{
  "n_layer": 14,
  "d_model": 640,
  "n_experts": 40,
  "experts_per_token": 3,
  "d_expert": 144,
  "d_shared_expert": 0,
  "activation": "swiglu",
  "moe_layers": [0, 2, 4, 6, 8, 10, 12],
  "router_score": "softmax",
  "normalize_top_k": false,
  "routed_scale": 1.0,
  "balance_loss": 0.0174,
  "balance_bias": false,
  "router_cosine_scale": 10.0,
  "init_std_router": 0.029,
  "lr_router": 0.000516,
  "n_head": 5,
  "n_kv_head": 5,
  "head_dim": 128,
  "vocab_size": 15698,
  "norm": "rmsnorm",
  "norm_place": "pre",
  "norm_eps": 1e-05,
  "positions": "rope",
  "rope_base": 500000.0,
  "rope_fraction": 1.0,
  "qk_norm": true,
  "attn_scale": 0.14,
  "tie_embeddings": false,
  "parallel_block": false,
  "init": "uniform",
  "init_std_qkv": 0.0284,
  "init_std_o": 0.0,
  "init_std_up": 0.0284,
  "init_std_down": 0.0,
  "optimizer": "adamw",
  "lr": 0.000621,
  "lr_mult_qkv": 0.7,
  "lr_mult_o": 0.887,
  "beta1": 0.95,
  "beta2": 0.95,
  "lr_head": 0.00498,
  "warmup_steps": 403,
  "schedule": "wsd",
  "decay_fraction": 0.522,
  "decay_shape": "linear",
  "final_lr_fraction": 0.0,
  "batch_tokens": 131072,
  "seq_len": 1024,
  "doc_mask": false,
  "train_tokens": 946700000,
  "steps": 7223,
  "dataset": "wikipedia_en"
}
Below are experts of layer 6 (counted from 0) of a mixture-of-experts language model. Rows are named router (the router's row for the expert), down (a neuron's output weights, with its number) and show model dimensions 192-255. Each number is 500 + 40 x the weight over its row's rms, rounded and kept within 0 to 999. Numbers have three digits each.
Before each expert's rows: "comes before" lists some tokens at least twice as common just after its tokens as in all text; "raises" lists some tokens whose logits its average output raises strongly, later layers aside. This comes from a sample of Wikipedia text that the model never trained on. Tokens count by the router's weight.

# expert 5
comes before: "\n", "-", "\n\n", "1", "| ", ":"
raises: "- Release", "- Elevation: ", "- Written by:", "- Length: ", "|---|---|---|---|", "- Died: "
router:491560501497452486506493477527570530509497531485480460531471524409503522508583519423477538493517449466550530553489472460541430463486539557552503455431487557511474449540485519545464506521489511
down0:478581490507444518511422482474467529489500550520591488460473518500491515507541521429515492461434498522526483511462484547540484481532436475474473484464497471493522486511462583538552501524526552
down1:515485493510531549523531475485472453483495465488500531492476522600479486478380482561539492509512471483434467506545516488457516517484517510525542520521483423526536490444437468513450471526617461
down2:448557568519520486483494404466526551430534536457445457506433478500594481451503508403509490532522502507531453495475530494485483445573565477527473483425513479540424517503496506535504533400519508
down3:500494568504540555502445445487521513422427486485459505480476504558525496529562496608466438543536447535466501502539520504475543517447522580536501554516529595457470457496517515539488474528498490
down4:548513497532459487486544437554492522555496497484475483441616508523449535467523588520567550512461505494493508543389542504421465509462532526489540544451539459458545469499548499478513545559554506
down5:482464508465529500521504457534558461461537486543505558450503492599476538499514567564516508508500464481421447545416511563558471488500454567502422516464508442503530527470495510505462451535595526
down6:475493591495531496518544437550481464463516501501453518528497400483465497496459517496545455563486471467443413541492536476536511448477522486532492517496480480485564517497512517518503501539478380
down7:500567486515476548505384539466530493477522521510506565445510491518474456500486497530486525500506530445486518438487461491588500531477518529489502533480458522458485454479484504471552556531491558
down8:457509464469464509457496466609539472491524487544471442434529488511506513492556565501451492439510561540536480541431501504558511416470452446510431435427523547524493469592516501493521497481514564
down9:505473500496565500570498449407521490469539540452448507484473498479518485498494484459473465513501535543442449521493510542409386546565571537460472509491540453568484567555553510462553497508522451
down10:509460489556477504458541485440497489498498507493512496534505563552523525548508564560538530471478509473482471544495491560483497540511516523487551473507466508517485432537532474461494463544498465
down11:459428460467471456476464535512514439543499442477505488509478449567468473519494446449540477522546506515499606492492522507455520504510570498468486493541431538481498502471428477484487476543547450
down12:497474516488530512508526497504484461502519460521515525479452547634492478498427480513515536502548475511423485492540522466511513466497546525541526549506474456526513499488427463519404465530608443
down13:584440523402525427501462483557532457521469547471516443530502515458482497433437521480525533511468497529539530405508392485490461487469458493524531527471477498515388489504572446468491547534557531
down14:522519555494511440493529470523462442524586399569527560494462486495542453482528513565478538580553462459520553453520417459509511428464509506490473462512469468513568565500472474452463432509504488
down15:516474488479574474478560529505495558449468524530568532485510440504491474579546498539444464491525502560471504461453551515463482505477455491481538437478471502529526495497594548446558482499497409
down16:553436560518475548526585472494450458512490489535459550477435502505420465533483488557495429568496548532458429460507525549468507523457523502494489541535539441516517515518470510479485454469476475
down17:518500499490538525511524455498485432482512452486471527482487525586490490455386482551523496530512471470456467476531515474477515532470492529535540522541487448526539491455469492524478476508622433
down18:576544502476529508537468474508496518448542520506522498514509465474504444486520538466470466476416420480558512492437466480557446553549568515461501501453544507490504468511563558513557482515429450
down19:492527506529480554546466477556512469559489457455487478480447523495528440444536529403534463510533562501496493614467504567471487457511543465535544519522505451483502507539492520512480552535514476
down20:490548559479509481491480525471493490553502505450486585482501552459509472502508436491520498513512480473492461478445501471505464511524498580470448547547462507590550504451484494523453520490535487
down21:533485508549447533567564443531442531442430515457499512474399419502479428536512433475483493509535466466478512546484511479545494532487521445485483508459539527534507535552411562530489493483478519
down22:508534530489475440545511543504533513525490543488503458462498460432500448467609536509451526505480489477551479520496466504521489510494511473461477464486537508476495504521561521464604561473411555
down23:439486555511505484540558466592459455491538478471504520566490534538501456529567495530432467469495514597518441506540524532524513423470546444525466515540489506470423474568467494517495467412538513
down24:450553507525494592499476467562487481504568521541417477465543542542540462504535515549524442479550506491490465553452585507467451473540475528516482477458479518496493530521439476530486530494496502
down25:516532492461511514547503480495516500595480447479417471471482497546451566479411516529553528527472525522517440521499485514476535542521428496546502556451511499472531472439487502525541543570489485
down26:455477366453494466464491479527494535477521421462508513472542498522521562492478509560479500484452475464513523497464529475494497443544496507514526457503461483526539385564485469518495461540500504
down27:479523536464518452543505506482504498449585472529462555443529475471513468549483502497539532540467397461465474567480420439529428539482470473449424493577422501520567590498469458540521486532447480
down28:525499440467523562539419522614607453520513507498586484495582478485483484543522428486422491463515516465489514445483485514537499511505484528492493442459565426569470498486461489571551467511523453
down29:577496540556541540514452512507471577454512446494542510547423498511467454486406442484553548535557445442476527501507443510534474481509478497484534489448522522544479523531583521454382536464517469
down30:476520463483445469545551544486506525508443530512402483489543577552507525488453566503565492465473521516421487525471476485540502463454501462589458493502472477539484495600504527560536512469500455
down31:496535513518437471501480460461471492442446467467448550555495510564502524487452503480569485516491502544505444486445533477534579512464517510506490500562523466543526544535417477572427500439559518
down32:561508587454523472502422531509514470493538541521515562443445546454502515500517563523549514521572564596548568545543480493480453459522485545459497551492463522511506542547525456559432537530517497
down33:477511478522506512487491456478497438456551536471569478482437564562484441448469504517560405466513540464547593520498504470526496481502502495561523486433452590496516449477493526491480451536501486
down34:493528466474441550504516445563512424543518482452541446559471558494500482484417527514562498461501511517454508561550475487466509466531477457484518440530533539534406461531472512499502500490547478
down35:528443452554413510418524571579454456503434508499466493613488542537508594505431495537499475522520449492442462541521504503555585489464494483530554477499520450457514495492504436540511439527521482
down36:510451435496552522407448468509496499464500526517480553540503526471492508501534468464495460496529473528527537472588554426533494489483563509518498507578490538442553576512532483495491454504480624
down37:469516502484498484527523502507508551506525537499487513482507434460486441447600507481437492480460473445542485500495478560490444545560484508511479492504559523432491556521587521480511537459407526
down38:538394455542512490502521514487540511504534531520512506560480461539504431442522441455548513476477456538495411486533519561467522501556485569547478543432476474526482553543513511529443531485535446
down39:503501465493541597493521521441503518454524479482530516464516624547538520538456577510453503479496476483459506474511456437490546500510491431496496498571459491484486534463424462465546523514535522
down40:515539522531502535511471518506513533549502517404533485463489522458529437509427424503506499482532535538511535472538464469488483463517602515455482491429527461487458464561455465492467482452571474
down41:473449435599517509452431508509513459450524552495525458511525508515519505505466573542495476461499421488586609495546566412506516440507538506521469493507498539412574567469501473537496529538450628
down42:514499472491516511493496466458516437460528422493465506503516530549489530458408502548492486537490517503462484464516493452505512504469464497546537519565501471541506500451502482506474503496618429
down43:460553520433468469525590482518453500440481524472503556501445564522501472438496474513472446465480513505432496545482512493521451512511539410470554533592549459435490476504460480412482503471511535
down44:471410521479597496437502529484534472482478583488463542375543496587560686522459520538563519569465560463509492534513532557552537495471434510514493475510484461502529474452465506503524563484521517
down45:504466508518514459550495510529491500509482557466499430478531468466519484499487481538509431447475503519487450600508493451439476566469544513489484472516447436477620488576501496515534364558501414
down46:508513579515479490509459428559466437457477497540413510431469455479467443552498465512456489570530506513474450575566481501493481525499538525499486501525585451533506517499441483518566468479506480
down47:463469491478463458486550517553463527535461438538484517486404480558502547473532467497481488498564498518552482389490508513534540453495431474519455500498501493534493491508495531476526432445492529
down48:485521510493474443472463534513527537518505548519493477510520493401525501517611531447469527489491528508572531500458480530535488481519465497470453483483506577479451497559562538475542539470367543
down49:491454509529480522453492464520492466503518449518558558517493539539500494536383480536521552485467531501444552451475528458517539440422546477518520482546481452555536458462457413492456453504621518
down50:516513502484527521552533452492458456467507431474468501508494495549495515437405482558506493553457482461454454471504492473472500570459499526517539480530516450526537517460496495549505471512548423
down51:463466462460563437600516524539526539459506518494541417469509480523524466512475406520452469485478480502482521508504495437494497538509511530482519430425525486467429497468485579498525453541448499
down52:568472475507525537470550516495485518493460499554533541444503457516570549507520522514519554562477479472472486477505495513557518539525474520479532489543491463478491515495499562547418484522485516
down53:507479553547447535515524570573535480531425544476528522471462491485455522492451505488541542514529476474534543549504542477528497502500507507495574525486490511447451510598448530398508541516442485
down54:467477455466604475476514436485527506388545472496471506514553463479486481513500483574466525498489509517413515498481493528482475511459458490464485511596464532435499495524453470395542514481476580
down55:491518483532486431513608579515493459628471582510485517505424538481526511440525456589584511526541475445470495479524488488488454463473561496529458546557516511434522516568486484482523491487470418
down56:484437538514496471504471507591562454541555452490528407510463450523455530554439525530485468531516511505541544503542507542530465508489492517497432532502497427540513472473489553455530503507482510
down57:455515438497471452484488542510584518522466528502529488500476501409485581548534465458490520506467512528593602483513494497534475493500527519483535493479503540482465526549553498476506476502505585
down58:474465461469507487439529495519536542535470511539523418538551510458518546548543515457502503435505527541581589468545499505528489432465525405517496414454490525499457469510568549442521521540416511
down59:502472452478454527500491534432504525564440485543404494570404500523502500543487610473502473546517508560550471442439552565508571506510461453474493502559404453509532622504567488472478487513472553
down60:492489479504535560492526486461442431494477506565490559486487523551502488475503505575466476515456409459514447472549505512433491579487514501545538530523523491492513539515507516553444436494466478
down61:495495513516556504514452486485503437499539475494468564486553448508505499471472534592429509509511570562444507526533485579508550542504528408482451557567437511555467537499478485599535471427500546
down62:488467521515508545487477519491503464489577458530537527496559534556500437482544545516426526520423488474432510477462454474530382505481430499507476525529510604450512508384510465489614476471551458
down63:577450514476540483506555493590541438507515471459539475486472549520545484503444444519485517574509441442506514513510518519492501475525442542540469469484525515480522559534532501386509522581595490

# expert 1
comes before: "\n\n", " The", " He", " In ", " In", " This"
raises: " its", ") |", "\" |"
router:477565463473527483524541461532510560534522540564547482462473565453565492457510534509536558511504507495559502550505558541488438519522478479493470500545446492545489486461577488500455460456527521
down0:508456482475456509461482457432470548463499540481515511453479556485489489494458486552461516511439516499498484473395524518478490482451486537544528533548500575542411554495480591542462432490488438
down1:493493472544590462524586466511459493496453538436528521457544484449452500534481512545455460529511480513472473451454515549533462507528502480372573487522514488433574504469568534469501561538476486
down2:521555530436482484459476471454583481471555545539498533444491492452475492535496512453425438539513437493479594505553508513480474450500456461525418470551465481428490543530484510470497528546482488
down3:466518507493578545522576476485454535498473532451506546516520509524502438529488470452555538550535425496485526526534503526510423486580475507481547547500454521459537490529525518473552593534479503
down4:485477479470511500528530548481473469532471491498491514483475511447398484558447550510483545540560405477505452520480528571519472523505499521471542519513509502470511517643477520481482550505456553
down5:492469492475504507544498481489575472469476485543487481485479462459491562494474554491482535531500623523484505475544498518483455473527411514464484483466445505461560459563496570499512476496525531
down6:496558475594464498541542573480492550448490522455494460467516521500518543510498448606499454564435545536508493478546492543500589498487490527495588439558549515520482478526454549444496506494420473
down7:501533520457543458544579541478579501497491476482453585525510494548541370524487421515506466572494525419519442505474507519522479513543566498486533494515445415493552541492520471440522528468601552
down8:523496459497532523567463526473497461528466484515472478518557513497500531476517435552563402489451486511579437539440543478487498478517528549535506484497477518589499507547496480470541461462540467
down9:566524430501460463505515518554400506506491516546512472451419513485501499519537581483432510531552405511506513469500433533533504518541519495428487415500568504490432552558523499472510470561389648
down10:523551496514555472538434489555516486456583515458507530451455564478493539487515560459539518459497502544518482465450533531493473505461427459501486458428471498429471376502498505493500558485476553
down11:492432516525563442545534505479402480513511473491458547539521498541505543462437535486494489453452455503560411541465551512503552509468526552458511506504491491456531493547509478503562510465511596
down12:475557477516446573483426494515500508461543559530489448481495478544558543481533504514472493512514457527437512438540440456502556435521451542505431448510501549539442508536485508481488434519499492
down13:585496497501525385522550420562494497586444470551485516536474533468530477567510514556547527546539462479474485469525446489492427515540515477491446510475556497540475467477490523465541520485483507
down14:543406496483514529620552571482395507526523538503483521581522551505510471537479508474525524489472460443480493535464555515470511519467517478467562581533568494502482553501500495497421502483487578
down15:505547493538447535468510535511460500493514521478544457511528490498487534513519517495446474489498497523458512477455521450504570517445523451489526478469508561558511447570459504473528422472555469
down16:481429500446446488507504522548528395506507479472484500522449470486434476509515501432532503498529441490473461496505520507427485444488537544506511534497596492461496499511465467469484538476568472
down17:493509501460534476494508473518543527460469521512563527439535548430538530514506533542590458482432430538462477547522544476469548534457485458428549475463474493488468522536534504475406550506518453
down18:432478452532466588508440472504523542510476476487537506543534481547501496515543464535454376509429524499481541550498618536439550571457482463541527406596546531453518556458524467525520554524533463
down19:514553470517580440518491453492489483515470517479532468509417458490468562537567550580506532430509482512559477495447469544514485503504483469504601460507458475471497524489529446476537485479547528
down20:563507449518492486520499546544430443493511474530465552513472489462454455498472576492480503506600440519515475416585446524549493473487493452472532469488607492487482480456492493531470460515488577
down21:434491518531477538572500521583489533480549540504496469535464474523536584448548522496501495454525477433511519556503536518506493496540529463501548535518572442471492478545530442514491554475533511
down22:544501549522486453507466499483518520438486442501491528506510466500492526518585490565484541441529521474471462478478469540493472486534462489562528508516483512490562520490465503489528490505550526
down23:437510489537487513481554519530514543480505541545444508494495543517544497484561597469601493561498432467507466493506470512579450469547524460455466536535568435436520513483455454481490562528532510
down24:408431556490459573494498492475523525412582538556557561482453476495493510447457531462504489571479502523460524493564511519594465462483419414499435504542593490499443453553452518518485551490466448
down25:519554495494529504498498469512542489484538477501567537532491565487451522436465519489478497581555557502438448499448533539532461501419544478546528449516581542559591442543460513438520514492557522
down26:492448576537547450447500516508531500496471536537474505540439406476443538581505457506524511504479544478531479536465490531493483473516530571485548490538428531490497440476481493519467469533545404
down27:511528486509537494510566460494466472424520451453566486514553490482525580531441401483507562553510532490445448529445493492528565547452515508570506473438563520528547466483480563480522532524584489
down28:522525507477526485527455417545487568534535498539509425461465500465481487561517475537499470474506477480513551549467568535465479534526489540520473481511439488513469421521544475482506551509507514
down29:591501477449470482473505479476473565527456494483535426516571517459470458564520616549526598468538478527522570419523466517514473521527501518550545448547477473488536481524552470497522571502448520
down30:477501518559478510517493489536505491476514491539489491496453544448588514414545545462465520515555586424470474524441511600535472547580448502618503478548602449492538530461527485533536505465595487
down31:433406537517550514516485512503572506483501484510444444425452484502502518447548571446546544553562424483457488509547566524522532500468527447420477530525474465476459549556470497457521504497451520
down32:484467494505487476482562449542530534540501526495525421456556546495479463477478504538441560492520487575501480509407467586431470533475424537455558461535428478503530513435561507509473575475468452
down33:489511508473454500415474461519556462468529489451521510491508463475482475505446548547439553479509485512494447559497505478534500513523527464513521456459441504512486456554513517538507495553537403
down34:520479447509535475480482461484496496532533536549490476481506498553513511536533554574532560472499512544585524451512508458472482465515494483552543533496537492531415501466517510466503511482426488
down35:539537446496548482467509435450510469396521439471485440525534525458512541507513448537504565485545569534493446445396506525530476456446476521543592449482552525536505452460453540449488557452598499
down36:510439442476405513437465490458409453492504528536507490529517487605488501482518547484497496479442476483488584486470510540444556502485578476528452485493546423440536512411461470532457504475449494
down37:480497536501585458484453514494494523507493520546506505457453472508472574543520483488527513496487510502519474479496562500509488489538478478402491512466503513568456413474544527455447530527496478
down38:507455539494546560484527477487546538488500574552511558505403462479462458514549530503535445526577515506475529502569436502562418489542495484539494529526505480509465465487501517524486532522548393
down39:563502484534512534534541516592436548496512497477519462470417508502493506533501583521492544547588571531479469471544461499429492544489480474488575492523546480445515512504479468512546556519555552
down40:448450459545554521456579501544539510518483499546555487559493466512516542513518513472525556457530480430478513569544557500491455533550454544462458464530532462515548520517464477518423538517445515
down41:540429486511497446545485525498410492528504484519467488468492495547459482470491494464511574459472488551473487455449512489514499493462583516483488515481536554479532557489504522549502466549560569
down42:575495481489600557527491495510495482488569522512511527462447519507518518469473463572509446497483500503540526533477511398502474468464506486586516476471513492502462491570495561547561511532471485
down43:499484444562573452566547572494420488513539482450505531549536517461445533504464572470543507465501499544507436581494486528520538520487522502454542580484537523472550492582458479464500487472468576
down44:493522504494582469497514506454586554470549466523443534495494563490547471492505404513528575584479511529530505467430469475551418532488434522495539515503536500527505467447490523444503491507451417
down45:459497499523527475527485595471483523437489473537470558536535541444544461460460462489526568590460471561466507452490437519496480521479465499442579529469506514508494470401524476443518493547529522
down46:515463574488504450455459527534528532534469518544455522466485484570463405510443482472473493531476530477516533536498410523547502491509515510532481523485453442492518487504494494441552527475506498
down47:500435507558518477530511461464418543483460480410489478508517515500532549516502522496523506510401528542499440479488530552589533511445485492443490515496546532501489517444547535529520520521500520
down48:494578450488445453507491572474559554529451526485472534509516448470537483533514461496502506473453520500552463475404496467544503509496463474451468507479494452565524513540566506496556553482571616
down49:513486474520421555488504450422403443511495468523522450482486487494505523448499551509518452432549457574454560439558511468501573515456469509552450471487567521499518536476431507549488432530440515
down50:529539543445575477517579525501454519475494505491528534536420512489429451483494490441530559476459567436601396466491415503454391496503534516490493526518502420551513514471528508408497559539567538
down51:491483500465554582474531494523499513444500483473534441496511508496529491485480451520475511530586557506481472564433530476507552515399550506555561494383584532559501471565415537475504477491524450
down52:425495570538533533487456614482529512454510457479482574529530522544527510460509453526558535580503507545472532445518533531522490452484478540470490584477487555580520500522424502474515486482584445
down53:431480597494558519421569532534492579501462521574485547586420435508499454495561483515555497544510521437508530531496475471532540431502517516516526533583454498457507519541458449490505458528516421
down54:544480547475540498478521509481520455480524477491479504485571475520509473512461501450544625524499537491527466534515503487485524506442487512505528528516442535491573489523483527535533522497493498
down55:499540508451447446502600439482528544531495519506508462467442550484481479516549443500511530520496506486509459512459500511483531495492485591496521497526501513475517464475525487558450476516433510
down56:548465494471553487598476534473467449527555511491492454496507576489559515459449497477494495467514559525547533459476501490549456463516456502496460549504433481505541451503526499518529487516496538
down57:413451557508552522485495484541499523481514518513488537554490468493565457558536477529395473533459538393457474562504527511541506475468476448434465437526490495466508444513488470455522593487522457
down58:564454509495523451483511487470517538507553479550591436579520440478450527517414448461490469460472496477517551479510459530553541518503475510556428506553486572524477460513523474486530514549555447
down59:519499491490462580469469500465484462432493538550496487501448475531505492545520488499492433447469536491470514505584489565483512468429504483481513472496469508445545503441473479539504521556490462
down60:575531425510495532496453511557510511484519412464487466494555493475525588461537468503500476492491526536477505533477532471537577488477525523561534479533542571571439480458492464551486483478554575
down61:438512514457470491449491407482565592486522561505566463470481537403454527456534547501535506473576536522440501555512435478520488525577463492559461498489481564561496449486524484510494523504528456
down62:532487599479609453490530534509518442557418508485465542512494503557454441479467514558589428582466515470528533474538494531506476435523554475513513512531508533425515472530453517454532504443430563
down63:480489515564478517472426551507553477436551475477470500506486509577497541468499533513531572477477466559485522458510505515499511558502493453471488485518483492494481529574463488442532525492509566

# expert 8
comes before: "| ", "The", "\n\n", "|", "-", "=="
raises: "===", "===E", "===B", "===C", "===R", "===M"
router:461552492455504506517593493524499568520475477550565500540511536385519501521586525507507497512513475506528493477495436581494417497509531494497512498517541538520500504492496514497524485518505535
down0:363519515458519457467465486502546489459475490470479507500393515465544454495467488507549478475516532506521508494488433462512506502560495520447430508429485479509546580481474416493472484504439561
down1:439517525533528545439535501549538471528535542503539457478533498503507528485510511448506500426501471501451503494440547557491516516492569525528552509517478503477537521429469435552463459471514550
down2:548486535448472541487446511510515478551522520518515529523452491491507479559506479514473469482590516528494517550530494473461469520508461580480514597438474520563467459526557531471525479420489382
down3:501468488509464554480494502471503427481457540518483476448456441508482507473489472489502511507466555542430395505523486505463517517477512510484490474455486552446488472554489515558526445527501543
down4:549427469485566432597494559553486521510581492493561537414476507462499516470473468528494556530492471524553555527513522495473457542535442492525485522456488520451460541562567442443573512496487584
down5:477517466475539488515507433472566617480477486459493502452436467584510493469446482552484470489478488453531562500416608555467447503464513551496480460547501510543481519494495510552524494528452555
down6:513465528472528426523507507535497498532487515523513530464521487523564507513523532465533557507531432515523591471517496500505474472523479481492409465438510515476474579453437435493531510460487557
down7:512407562491517483545494473521483548519557483478528519535469457448502523435532454496535530575472470499460521480489434513465496558479507482432514493479413562476522519471569494448492497523523484
down8:564504517474479482509438457482546455468527556449496470474532500609500461430520477502516507553492548449477476519457468501501540464526492583484451535537547453532497500519502486572489514520565457
down9:500593420428397492434505472511501471558470492545456515537520526549515515557518535515489525474555515493504515492443635514424477487517507471495523487479474416562506498541470539524565616472512509
down10:474441542388458507507513481520470486523448499496538411519437515454513493511514544527434576429509555544561557409501474521580489512490466487546469508496391534466430585465497534543579510523527537
down11:491498518485481560504518519497479445483494420481491539488489486544446495526454507429462413497533553425494454499507466469504496497447516467452536492502452499544483540572506497425468486471499517
down12:544515531496520508474520489469535463490582547422515371494502457542518538405527513481500457545475462509498538493463535424487533485510466523523459571463507485531428512485546551486489468451554432
down13:505461534429532522563490467484569490472493485562526417498504481540462479459430476545460495522414472499511494507445508541510464489501498596486518524393556447504491531460506496511497483521489488
down14:506482531535549533512445525395477488443494494558455518471477508537492476461444453512515493537480507535541564548486508471481546489553423419459460540503497479529462522499429468506519543483538423
down15:485501475521477527514553556541527526583472593596597555531484461492456463494486510550493450506522523499518485525537501548525497517514481558504502464516474470528476503499519517503543462509510490
down16:586512426479516536506500476579427427572484477531538561498487523448492579557577507514443440521471462531462479541460506514532448524454517543483536514475447418562513479459505511470457434506476498
down17:507454544463514516531486455492475453474515476459494496498520500588495527506472575480540524545470521523471506478561519487554510466474528553443435511467504516500561504462525580553418495482405410
down18:486524472478429505470524544479472523462468411522460525519392465542479469495517522539529507522428530490467484538458417459515504500447515527444486507502425418469481506502444496549504466487458486
down19:527447519504467557494440542546465535467521522522471472497452443497542452467544511480441531492474524539562480548460509549526496493465501521485446541500551507453484554496475485534553538443496533
down20:498510515581490556505520479463510432431480464467534532495494477531487593482463512504424539499525461519529455509512497488581491463530493504526541476458440518487484453509516587469489480523506466
down21:492510547498533481430422439475538482463534496469478532463540546561474533491476486494529534464428460571522522519450456471582531513490629498500513528543550525569473510494481469483467546525474507
down22:506435510434487453466536512519522488418468563514494487510425528436532494579498586460463443493440518425488530510457522491465513498511477526546518509538472419587495531550516498490572525446548491
down23:530513499512561529558543520513501527486589455501495478479599486548491467507506512508496477509435569484442465472477503544502451455421440527515548457477487509518444417475542532528506566530512420
down24:473438480475540513547464477577539464563474536572432505502467490506435474521498491469549476525502476476497478511516560594476473504507513511488574505512503496502498421453532499487485541496495484
down25:444488523523467435505511485426476555507519463539492495497458505435503467475498483549438486575473458500488486526505491484505514543512462523453549520539530445500509517485507551502477526513467415
down26:493491531446465509544493517395465518589481468497545455507543475500512515554493523471561531528479514451497546566486533477463544503454533456452551462572517492501562510483533476488497528452495517
down27:491533537471515512486484573502540475518476445445532485543465523526478493498540539539502437541550473512456479501524427386499491380537493517498520501513627526510560471460540514442566458490535495
down28:472463488482491503557546495423524516447501507487499521532457509438449503513463519499552517497494509470569502458460486440491425485477473517490553510537426530504510504518527472460482513453541495
down29:550507529500546498524443456471449469493512459465517498477546521560477497412488429501504434526425494540497431574382567463475548546513509489486480554515544501518513483481467465536458526452569422
down30:405500495578525461528523536487468509459567456447555498532537397577598502543432504481454456463472450527487449547491546484527539514547544470529478502517441505573441499490453571455527486449463477
down31:463475508561493531550398500481424459553544457440407444506454473451490527526505485508515437554418434528510482546444460411500515503549481552492507520478425530555475452496547501497431474459494422
down32:512508524538642483591501504427558507520486489478564475564565499491526509436507440478451470488509454487425522452525477462494458554524473528466519520475429600530535480498555470424475550534495454
down33:462564492492499482484568463492558502512433554539570543514553516496447500510455482489485526484507471468471486543445532557580577548545493475475480477533470457477615494483444464463585454502577431
down34:511492534458464505492527490537544439535477458508507456546423482443484512448492499486549511483525489510400478596504493502476530513467506496467511397500456460555541467521520511447491509566485492
down35:523435509526514502491476476464498473476526505465497447526551533500608546450538559447493526489463530491548527518554508427452502490469480518516496552475480553529511459473565496530456563462430496
down36:537493525546506487547551459528453403469461513521529556552497481579517520428419476537522488521501486518496400479494458499496536609510509477465555505516527464539464509548528492451504483539518518
down37:581517600548492509512605514464498486485507429501541531490517508450570513479542452520486446572496516482456516394481469522424493413459587458498598379457506512531485503467495511524487474458474484
down38:490540504460501436532490497563474503456513522472556573475521516502511484515469524508467458477504449494476519486538467576478445543543539541504512423503537508479504484536423493548445505545452612
down39:427490474472530495485542526521456556543472414524551521511443500447455472593494520537527589442513542550444455481466537571559546519451546443500534545505509619482501468513528505446486458488452541
down40:454501500511512476444406534574590533452555487551474481501586511474461496526524532433453494493526491488442517520469518604450489532526560521430493522497481511621539480545474499465504474408496514
down41:490496511495508531514489464503493484510450494570539535460474524398473534520490482564457512455488491541499473497534522552489560487514462489449443395529517488450581399530446503496468535554506512
down42:533463531494551532612625498478489508543560513397504549534504477494509534580509452494439429491505451525496468537480505437531502517510456493512477498517415455559586544456480508489518592480465455
down43:440498514550477444527547546541489517545536430468534540529522501468483531556434483519490509488492494511509498505478479447535506508473492494511508539490518523490440511554481491423477549488495467
down44:549496498545482544488562463512426505566487452510509488484510505529459562472428561512550492510465496524491459468506567500471565500506495486526540512500533518487497546583494433552490500479610390
down45:486470389516506439554431445464500512477473531568542450532514430533457517475480514394496509521478511486558530469470466541480478468532499550541488400487534500510440456527516513490505501517591547
down46:476492528509505528549485454479464443473529517483485477495529468571466514460462487489487505512431488494439478542502504442458600545494494552500490472543487509518536537481474469573460490462550392
down47:434444538565499516501515461454500489472483549496483488525526502556527526487483546449471461542424489487446520525533530494542530511549500515515499498585539539456497533450488511524519492460490460
down48:502544502472549495564598449550517467481513421545485482575542460517413558515497562514525505478511477482416457540500535536507548527529529443532529560509546469537531492456496527510462455483491465
down49:497515518474454534520519603573474515487481458508453494547502509529493463488461528505592534534512472468457453465482473520526538488455531473549544469432469510513526562550451580459426526489525520
down50:503521450478537495496485432508499440539482540506434489485483518484453455449508511543492454494494455461454451520469560508425515449511484506446494471493497499468530542515494525500548523535591435
down51:608420486546580512456449449555567520580579507452458541493472372533495583456425482442471438530492427528450481527564505496525591443498490519582496564467540482526512451519517474463490529481464442
down52:505443516491568486513499519415483551476437409505497499521478526440496478448468503510491521493486590477560525473495473462512487471507489496542466544479559533461521439498525524521485511488520513
down53:537468519550491490508453460507498415513480535464473508512502514580492564434473466451476463552503478461501505490515534449541569523522448517571506532503476528494480507507492482496491532486537439
down54:483514522518497563441540513532443593511484474490481518550509473429452529463525488483478509553488502495490555484512517453502527524507477445493539534521466582483458525487490449455518486483435487
down55:494487431495527506532395524414483467495537512494487490511641492575503495472484437462486435437510553504508493539528492484481559517564456520539517492471516426543512482423539449481512561486489512
down56:484416451493478500485486553512450466409554484476453529518518545514483484520483485494491461484441485501499560476465541515522569456535515476444510499549501513510488530534491485487491457446531453
down57:471452496431529497512514522483471579562492425538554567484468454420465522545469502514492484518510465535501535461482476523553519493474443532489514522460529480529460531579519523473499511475491470
down58:527519516500445430512483464523429476480480452411475493513554564516443537505491449484555509533461441468499550552541518440540491486517387496492483487501504456505495511472464470502497495519502465
down59:429469499487500481523460431452501479475490548489503469534496495547542526504461520483482518524466480466472474524504513375422579464547493564490460434480509543505516580484477560527469466441467393
down60:498541434472561484540469531468462513456461471457560477454532524447528553512418544526511487441473468529528537542424513560521490483458479444476521494483524518436481471491507440496537534512527508
down61:509492528491412545488501497566512534538521561505457491508503424550520516590464495445467505496503509434530434523486472504531483497529514560478573439470495501458469421477503548484451462485585492
down62:474541511446445498467493560523561562542524530512538455537515493455519430525582537469515477480533528496556520489414485541497427446514496481485512472433512550518482506517529499453523502507445503
down63:454530524497571486530481482485441474471551477513552526511515557458486502535471451510479515558500490478507464514482475388498496513520478510597510526485531561482526537555467473543484490480506393